config.toml
n_layer = 11
d_model = 512
n_experts = 20
experts_per_token = 2
d_expert = 320
d_shared_expert = 0
activation = "squared_relu"
moe_layers = [2, 3, 4, 5, 6, 7, 8, 9, 10]
router_score = "softmax"
normalize_top_k = true
routed_scale = 1.0
balance_loss = 0.000101
balance_bias = true
router_z_loss = 0.001
n_groups = 4
groups_per_token = 1
init_std_router = 0.0101
lr_router = 0.0013
vocab_size = 49100
norm = "rmsnorm"
norm_eps = 1e-06
tie_embeddings = "early"
optimizer = "adamw"
lr = 0.00115
beta1 = 0.95
beta2 = 0.95
batch_tokens = [65536, 131072, 262144]
seq_len = 512
train_tokens = 538100000
steps = 3956
dataset = "wikipedia_en"
Below are experts of layer 8 (counted from 0) of a mixture-of-experts language model. Rows are named router (the router's row for the expert), up (a neuron's input weights, with its number) and show model dimensions 256-319. Each number is 128 + 32 x the weight over its row's rms, rounded and kept within 0 to 255. Numbers have three digits each.
Before each expert's rows: "comes after" lists some tokens at least twice as common just before its tokens as in all text. This comes from a sample of Wikipedia text that the model never trained on. Tokens count by the router's weight.

# expert 0
comes after: "| ", "201", "–", "200", "199", "3"
router:119125158153140132117088109142109124125074142104118037091089155153136166086137120101151084159122107094169138150141102131127078122127120142126113122089181143067010108158148113126073092136170103
up0:131086184107117127080154119143103141122129120105108106136145169130107132099076111136074142165144111131182128084139137121090101123126168148118153144137153080052113104159082163156156100150117091
up1:131139165155141117127137092166103137117103148141100107160115166114080128071171133163151103119121126159162119143103121048105150151088098143139213065128164109118124078147129149143119116084105086
up2:138156160123122144149163109153135116179103122174111078168117116087104125112160117134096146138133162143159110158101157076122134100120117121160093155123174208132096114176125159094086129110130130
up3:154140136149127142108123123159083149114079096137117054129106132108101194110090135124093124166109160135160128112181152136123135097138132113064090125101174153131097111101141157121132093137197117
up4:088110106160080065124185146144129120190053175104132133177086139072137146117134108176114059157151157101149106173128184137167091112127066100162140096156124116152099162138140159106119116127126117
up5:085110172134180115128137134103120142100160131159137100141102131158103155145176158156131100108137117124170076117050102135138145082148165112141131159136105185175114102106132140165103146127198059
up6:108129109153133122113120108155165154095083159120108089137102166064101127113123144122116129149126141085141124138117157117140094144128104132161152185092214132095095103158209093133089098124133119
up7:127149120123106142143124132177063097182107194111163103136106153125064074121096110132124121101140175112150082178132111063113089120152096120119182134166124165053116110111182070166129049123097083
up8:086093120132111119126153119064093152123112144146089121162126107104146074171117143117064130109140098147113091149115197144186136145060100208131126141168087135140127088158110124125185071116148102
up9:137153131137122120139173125174144118148089120145190128134141144084114139146137130132117118137139046178129097213093116155162157081192053181145171120143080140093109162147103180170124122091081126
up10:056143169182103161141093115156047137140163144146113122167114164108114095130115150155082109126116092084099090136138120128111142140201103128129102175195163146099097161068143137179125093104125119
up11:158095102125125150125150147116094095135133129058110095127098159123136150136096088120117106114123134165143117113100131141139130092067147144104105096121134155106119212129126170164130151081111166
up12:123072140146130154130158142116112169137122159108130109174128135137099133129119101144101110141199126108184125144132240140109059155138095153161102123154150159151115100164106123136117115144130113
up13:137147106106165145138145124152148130121126163129104140091121115120122087089111150134164094148095143160152113151196063167100199128117098135124173065104124115068119075178171166136145125122150108
up14:080088113153077106099130084112143101121102084105107154134155155188089140110145114090151097111193088155048168149087100163117184076190195124101100119118089098143080106066154117085098150155082093
up15:120077145125153091128162116126041161102164097148122133195181102081156091160110117159140095141160096170165121084137089089119076172043129076115112138106164111143103122126106154172095148105135075
up16:081120145111156134116093175128158144111134110106160150137068113097172143119116157128099096170130105078137114166130132125143095096164095171170149098094191150112100097137123137132149090113147158
up17:123134129086074135105136128118123101139051104092126101171129149149099087171138114080095143094201117133090135187174164121151192118164150140106150103122130151102116131106190219080079091180076152
up18:126105206096157174144131115185118135075066114189167082146103165147153135136144166123134118130127107171161192094130132183152124090134115175123163169108107183161097115136144115167134085100122112
up19:140123142144128110110189097107084164096085134156161115134090135157127122141098185178139172121131164126133149134082140158076109058093150085132098081149203137102093127151172147090122141118135131
up20:118027170124071118108093125112123129156089199092147130202122120104104157133092144171134100153136109141121122166102193137089103158152126124155114101096119085154140128116095107129098125125179142
up21:149140106166084125120151112141160173167134168174131146190142116127121135134110153137095143120151101088190093121129177112111093046156065055182165120131122150076123120153119139135112108155187152
up22:066135110096089158139103154155086088095106150096164075187156143127083184044118152119150127098122159089119138127106104147109119148098105139113124097143091147119130114148191134200185090125118115
up23:135110163176161118066162094186143079108121107145108149106085087169116136172119140139132156107148121120163112132131117152113186061112087144158108074137115108123139096140120164089137164167164098
up24:114112098098140078114167192145095141134174138098114103183128060100131111136055106111100096101148148088136141113131133149148110159118105148122130133156095083124116134176131067137097148071115122
up25:033112077146080164115130150159112194118134224156149107089109041149169152123191161109099130151132070110158115129145116141106110168101123116147132124157170124121134095135145134141096137128120085
up26:135110151145126146160166070094121124101069130096129123147074172097079137127088112144179126119133118108117108071153152148105113135065127164111122113102110146136109153207186138151128097112144093
up27:105109176133141095114104120171100112136034201109135150148147186113110165115119123098121158127121203079180132103173143125077100153090098183123092111197151097104123106124178161112152111131149159
up28:144117153126161181153129131124114129075156104117115118145113103103058148091107123112178136190134115128119102147159103083189123169109115144139126122151139217146114169073101121129123123028194086
up29:093108112188135146165108128104112085121136132136159110193171157153161125108150177122155097134118168097145158115072135091123128129150112098144146021093126144090111120114196154126080153124139134
up30:088084120149092037140112068129080083064059125103162132116115168144083099124105156138214135067189116102072129103123166136125149150123129113120123150162176084108128113111123119107097067165164167
up31:138133096183101103144132094148090098141152165203171072114105142129082100156136142087122085110125136174179174133068129107139119193153057072104129103120188109121115127127213163152089171098173090
up32:091067160129096105138119098127151117117102124135168096106141072138156164154105141120148061079147131137121136189103089155060131160113171119126093108098166121141098139152118139116097118098132129
up33:110118114129131152177137075140160126147167137131185119104075120174096140160062177137141098100110135133151145069108127079155176098119063122142113064095064154151153161140134149158105091100117144
up34:106168171090131158170112075105090040110154090101090154097140144102158148120188112105142123153163153148121141222119091084177121055141102145139088152114109142100085136097169164150163157068140112
up35:107073148139084128116117103149107107100146096115068157099090112086109144098193127160172123114124151131165138162151119081157136090070138133127145154120197154131102164142121156139138081160148131
up36:096132091148087116154164142171139137133064195137139025113162162118117172113109121146144068184112116096157130152075159090119058174187127144139174133084186131104115102133158147118096119108153128
up37:111111157122082039106124170124159129135084184173136163139123131094129047115101144110124138071138080191136108169156165158132104116119073121142114119086116103098116108191141154125077179120113137
up38:187131140136135186124153113145111143122115065130111042165157157141136104165110107076131122177129164202134108104118082139121117106126130105088117145137122172158056129129192126142124141111139098
up39:144127167110128101141175090122164162083089090084210121178091114075099155131066162053104152129180081104171062056154107123105137136072088135141191107112101112128107091201114120097126157123140073
up40:124154186130116117170135128068150145131130195117184110125139093114132153133151120124154099142113147098147144186081137122103129205135141111145224138124209155092095100140165126146138187095120109
up41:134122171120089157096161134112101137142124179113094114149134131110113170075122117069146105172100077133155109151110163151097158183164128129098138152120164191170083124161127159137144144129190124
up42:156116155099145071121138157151121160113151144060145101098168086115086118132151115141155127115124110142113100145065112092169107118142099133148143171150107097105136182137097133144080142073120097
up43:067094174105101125058090179182099158132110106146167089137147189106162115081148148136121116143142116120146177137131118099085135121115088164130139053130140163082112105147084152137068103113158115
up44:125081117114146153103121102191080064180193091146137128221045148117090114147129158166144095151143103092150132142107133130148131111104062107159166112133122137131138175131069135150104128159189140
up45:150063190136060107184158066108157111128067152181123132160160185092119145119098165095150157145118126121183145131119159125130138101135107140090121082114155102156119095103099115160147093114154152
up46:082091085177143169152135098169138126110121170111121165154084157107120136135119122143130096155192165161125085121132144103152143112144159163167118128213154179141112153121140129134137076062167151
up47:124111133144187149093106145149171128200126117092151131127202149120132128121111160113128069118178114151132108098141130074152123118115150105115168071095107161147139099116110123135062114085175141
up48:143151177132133115054139142110087116146152137159111118152131118118114104154072130177116150134114145125134113113135138118136129168065109132123124132139097049142091090089137168158093090089181100
up49:118125152120123128101163105143076154077084201136148134157095117122088143108127134147155128117159162022192111099069158106132066123116167117112086160095138171181096092166125120189137138140134089
up50:122070154206125096125134065188124157127058142133099084162129156117099172154128103124110109132149136163146128117099160140133076204086138167117151120119136149117133069145160102151102079140144069
up51:107129055139116158124102111107077124108128141164102083147083153156147163160176127128135111065126134138150128170119184128132105124155112138141154101113140172108135120141076154121155142092186170
up52:131166144137127149060141143146148152123146112105132141176127117183142098106123157116155087095174155136188124108094117029090137108092125117130130071106089141161077125106127165175084085148154172
up53:145139092135114148152127160166128011095105123091163058205148102129126137052137151169133147161105136132181168184076170034138143115095176161101183128131177170099120062174143124154083113084104094
up54:135184154055183141173150140115115135125153160099181038134108118103100125102108111054107088121164144105132164170174121080147154184143147139119147112082097166127074156116096146115137168157179097
up55:138126193118158150097103138175130149145149139104152126135175157170098108018070166122134139151125178180135104134100201109127138126048091159190193049158122036164120083200140171125142119147153166
up56:138128100111153161096125094094088143154173180189145137165157200165087116087133168138124094106161122110209103178094185101136156090165151142192113067120107138149130097189188158121174084109186134
up57:112088175155105125120110119199115117082127193153126112124019162106095144084104130155122155128120140138169117138137191125127086119113108177108143183112159194053114185127159096156112092154161116
up58:105128156133120091115127146151062157168133178116138140105154098128158117119051158153160076121129220122086079082123114062102180150113109155154096125106171131136113136131087124134135108135170116
up59:116132181164096115101132132168089175093116170116125073133162142072123128159177115123121110043115088104159176129186145128130158169150099106165106154123129211138128079128126154135171192101094045
up60:085000180132147163094150156146114153112131071200178122094082142162165161088145106102146087085121097124141127129156089105166103157166144109132151158117107107131094127198131158133129093059117105
up61:173117181137119065154109086112126110091080103115111130118058154117083177124117121130132213093092116124123109144085087148119104123039128142120127159193153140077123115144124134128108146122201150
up62:175047117145141146134106122097118114091126101099105130129145118147113124156148176104154093099116140156107179112088129059128159198134137143100164136068156169137096157111142163140094142125139103
up63:123187151180145111163167093184148118104117140169112092090114110179104096119142132115149178137177210140107052136111074143111163124094082147168106123115120123155113130132182151139148169116124120
up64:047135100082153180133125096161147163133155202114152084159177081121088139185105091101120195076141098081114100087130154124089124141138160123134149119130129208200102124138139124143112146108181129
up65:105050144104142091112099059091140153170110150134148074187146073149091088116111182114146109142207144136150104080145169119155138157116145125164122044126156150201110110132173208115134130160159090
up66:111139121109081126152097106112131121108092189077115091163125190135149136055119129135160168103142161150097159114079099139118106172131126185081139141101132058125082138150089128093118147140130096
up67:125133156144148123172091165107160094108082201176121107144127115144185105131074087153146135088131076083181138131142128156178107110131106133152091068133123129129100136143119117062141129118119106
up68:141088166153121144125118136100135109106156114104191083198156100156149087141106150124063114075160134170138172198162103070125125155189099129097172129108127088115125155157069155120141143130099058
up69:170093097105132152051103144154104103164175128110142116104103096069059141132188138124170158128143055148125092130116144117189136076149134199161174105135124138093110131095157127087128155150077103
up70:077076126065138136131127055141130106118097170136096097099171117150123125119121131188155166060143137094099116134134123157194094159184082169138086106091110212184101139121131123137137096108163076
up71:130130147107136133108115150133133131187128087101122077101052113080157123094150144148136218165113152124149169102153145139119105089184136164117127140114180189119085116110135114123121156132065094
up72:090118090106105134144130115104084140160133113116105113155126152096156090150171182190077116132127184080074111163144150112143094135103124075153162124164158137149125143118098115168159093098158078
up73:130007132154100135114126134138075143103074171136145079204158131122109154083141173082101162148102103138157099146145132064129127147173104159171114079125127168128117104140169119149040088126113179
up74:094104110097123099173149149143141171127090161137119144157099141134120038170083174106138129162116151124133171137110178105113059114101087164148116136093089136162114151138129062097147111090156165
up75:089094114081054110161113070149121104197079103138148117174090162118065120084092158181154129107141153165135113135094194145132117093126130104158080087143173145153138123160120127084114058172114161
up76:090151081079151142162140135156073100114141177114128071157089146094105096113172149113161151051140097140104073112110156148187123148105120165151141110149160142156119132139116120123114095185135112
up77:101071168135093066169145107080058099131082101068137141192098144126123103115135141122185092089184059185121079112156111086087134137098106111098057135167124103148127116174128116073092154109122133
up78:170128186115122149126150177146103141121108140103155092123132153084088154080130146114117179189167115132134151129028100092128124066150130127124160145160092081154110162177152126129113124131165089
up79:141105081131121180096067161159051128123148128121146095149122156149090108114136202150138140130107114100183134175136095150167137088116125096186085148061118156157097087135102116132103108120126080
up80:116115185163079102109100042099134113125047157123110103044097120157100090132131147150129075102121132071118142206168122085205067149133109118097107069095119201121121147100089136153119146091163088
up81:073091124145144117162108132113114064155107122121174121115060093065208123197140132197091133147115131142102113095178201152157120106158071138124093162158146159118099136139062049201175121123162107
up82:069102156084105148135152118136077126111209149124123107193130184128131127130143114146125105092147088086132124129086151144152091155118138143196125123082173105154114186120071128120098133179144101
up83:127144182128189130124107201131148159128083153160104079118111083156157144061126136132158097150137093092167084139104166135202074105100147195158111134140116131102122123158133206189117121128130096
up84:095115168075146101115149171200102159071165147145159127127148109162142120140120081091123045146149162106110147089088155113174192125089148126133050129083160144130137094115115149140102129130112100
up85:092092195107148131150100063104134153119124144117112122049093083061078114136112151142167143062109087086176128112102126178150091107151130117131168078140105158153136120201170143092151102139157105
up86:100096160168125127179120087178118126104072140092111149097116143063080166116101171134161097120128118088143113123091107128097113154143099161135164122075154152106106062119137156152155169149150069
up87:124110101112105134066119127158097083124094137140089089131091096096142116142093118082105066117221132111088137193095120152125133104155085147119053111144135179121087115127166095107147112150144127
up88:087121101190083129163114136165135154112116154112118119167145117130114138145149163144123119129166128145116119133086181152128145142115146073147112103125143130106111122153147141154091104131135103
up89:140121153146117111092147141193104138103164163168181128171147129123134147145158139152110126163199106092158166136083164094139093125149153143159113136068186117093099147187114160148109147126144086
up90:123100111147109045088086092155112128182110158061146160149091105156181145107152165148167158133131117174114151138096154132096088101151060169151146140098143121122138104144107123160177057127115118
up91:147082109103149078120118055123125081100135203125064144126121115153104122167110126140147141210149120095052093147097109157114104057121107132149069112171150214144122144155125095131089172115154108
up92:127161134154099103114105110154136140121110120095108152104156109112106096110130139090165097142116167108125198191185117072140113080156140197130067173139132108151134169144150132093147141084099165
up93:152127135088139112093165100147165104111097101071092097160125125066109075149126120083156128127143160103160118144152197143139150108163149070118164089171224077091092067124099135072132102189144109
up94:132120134134127132120140100156040157135130146073185181137050171097171180115069139149091095102103161117174139179167183104128108105102128163155144150120154099099092114196126111114146134102173149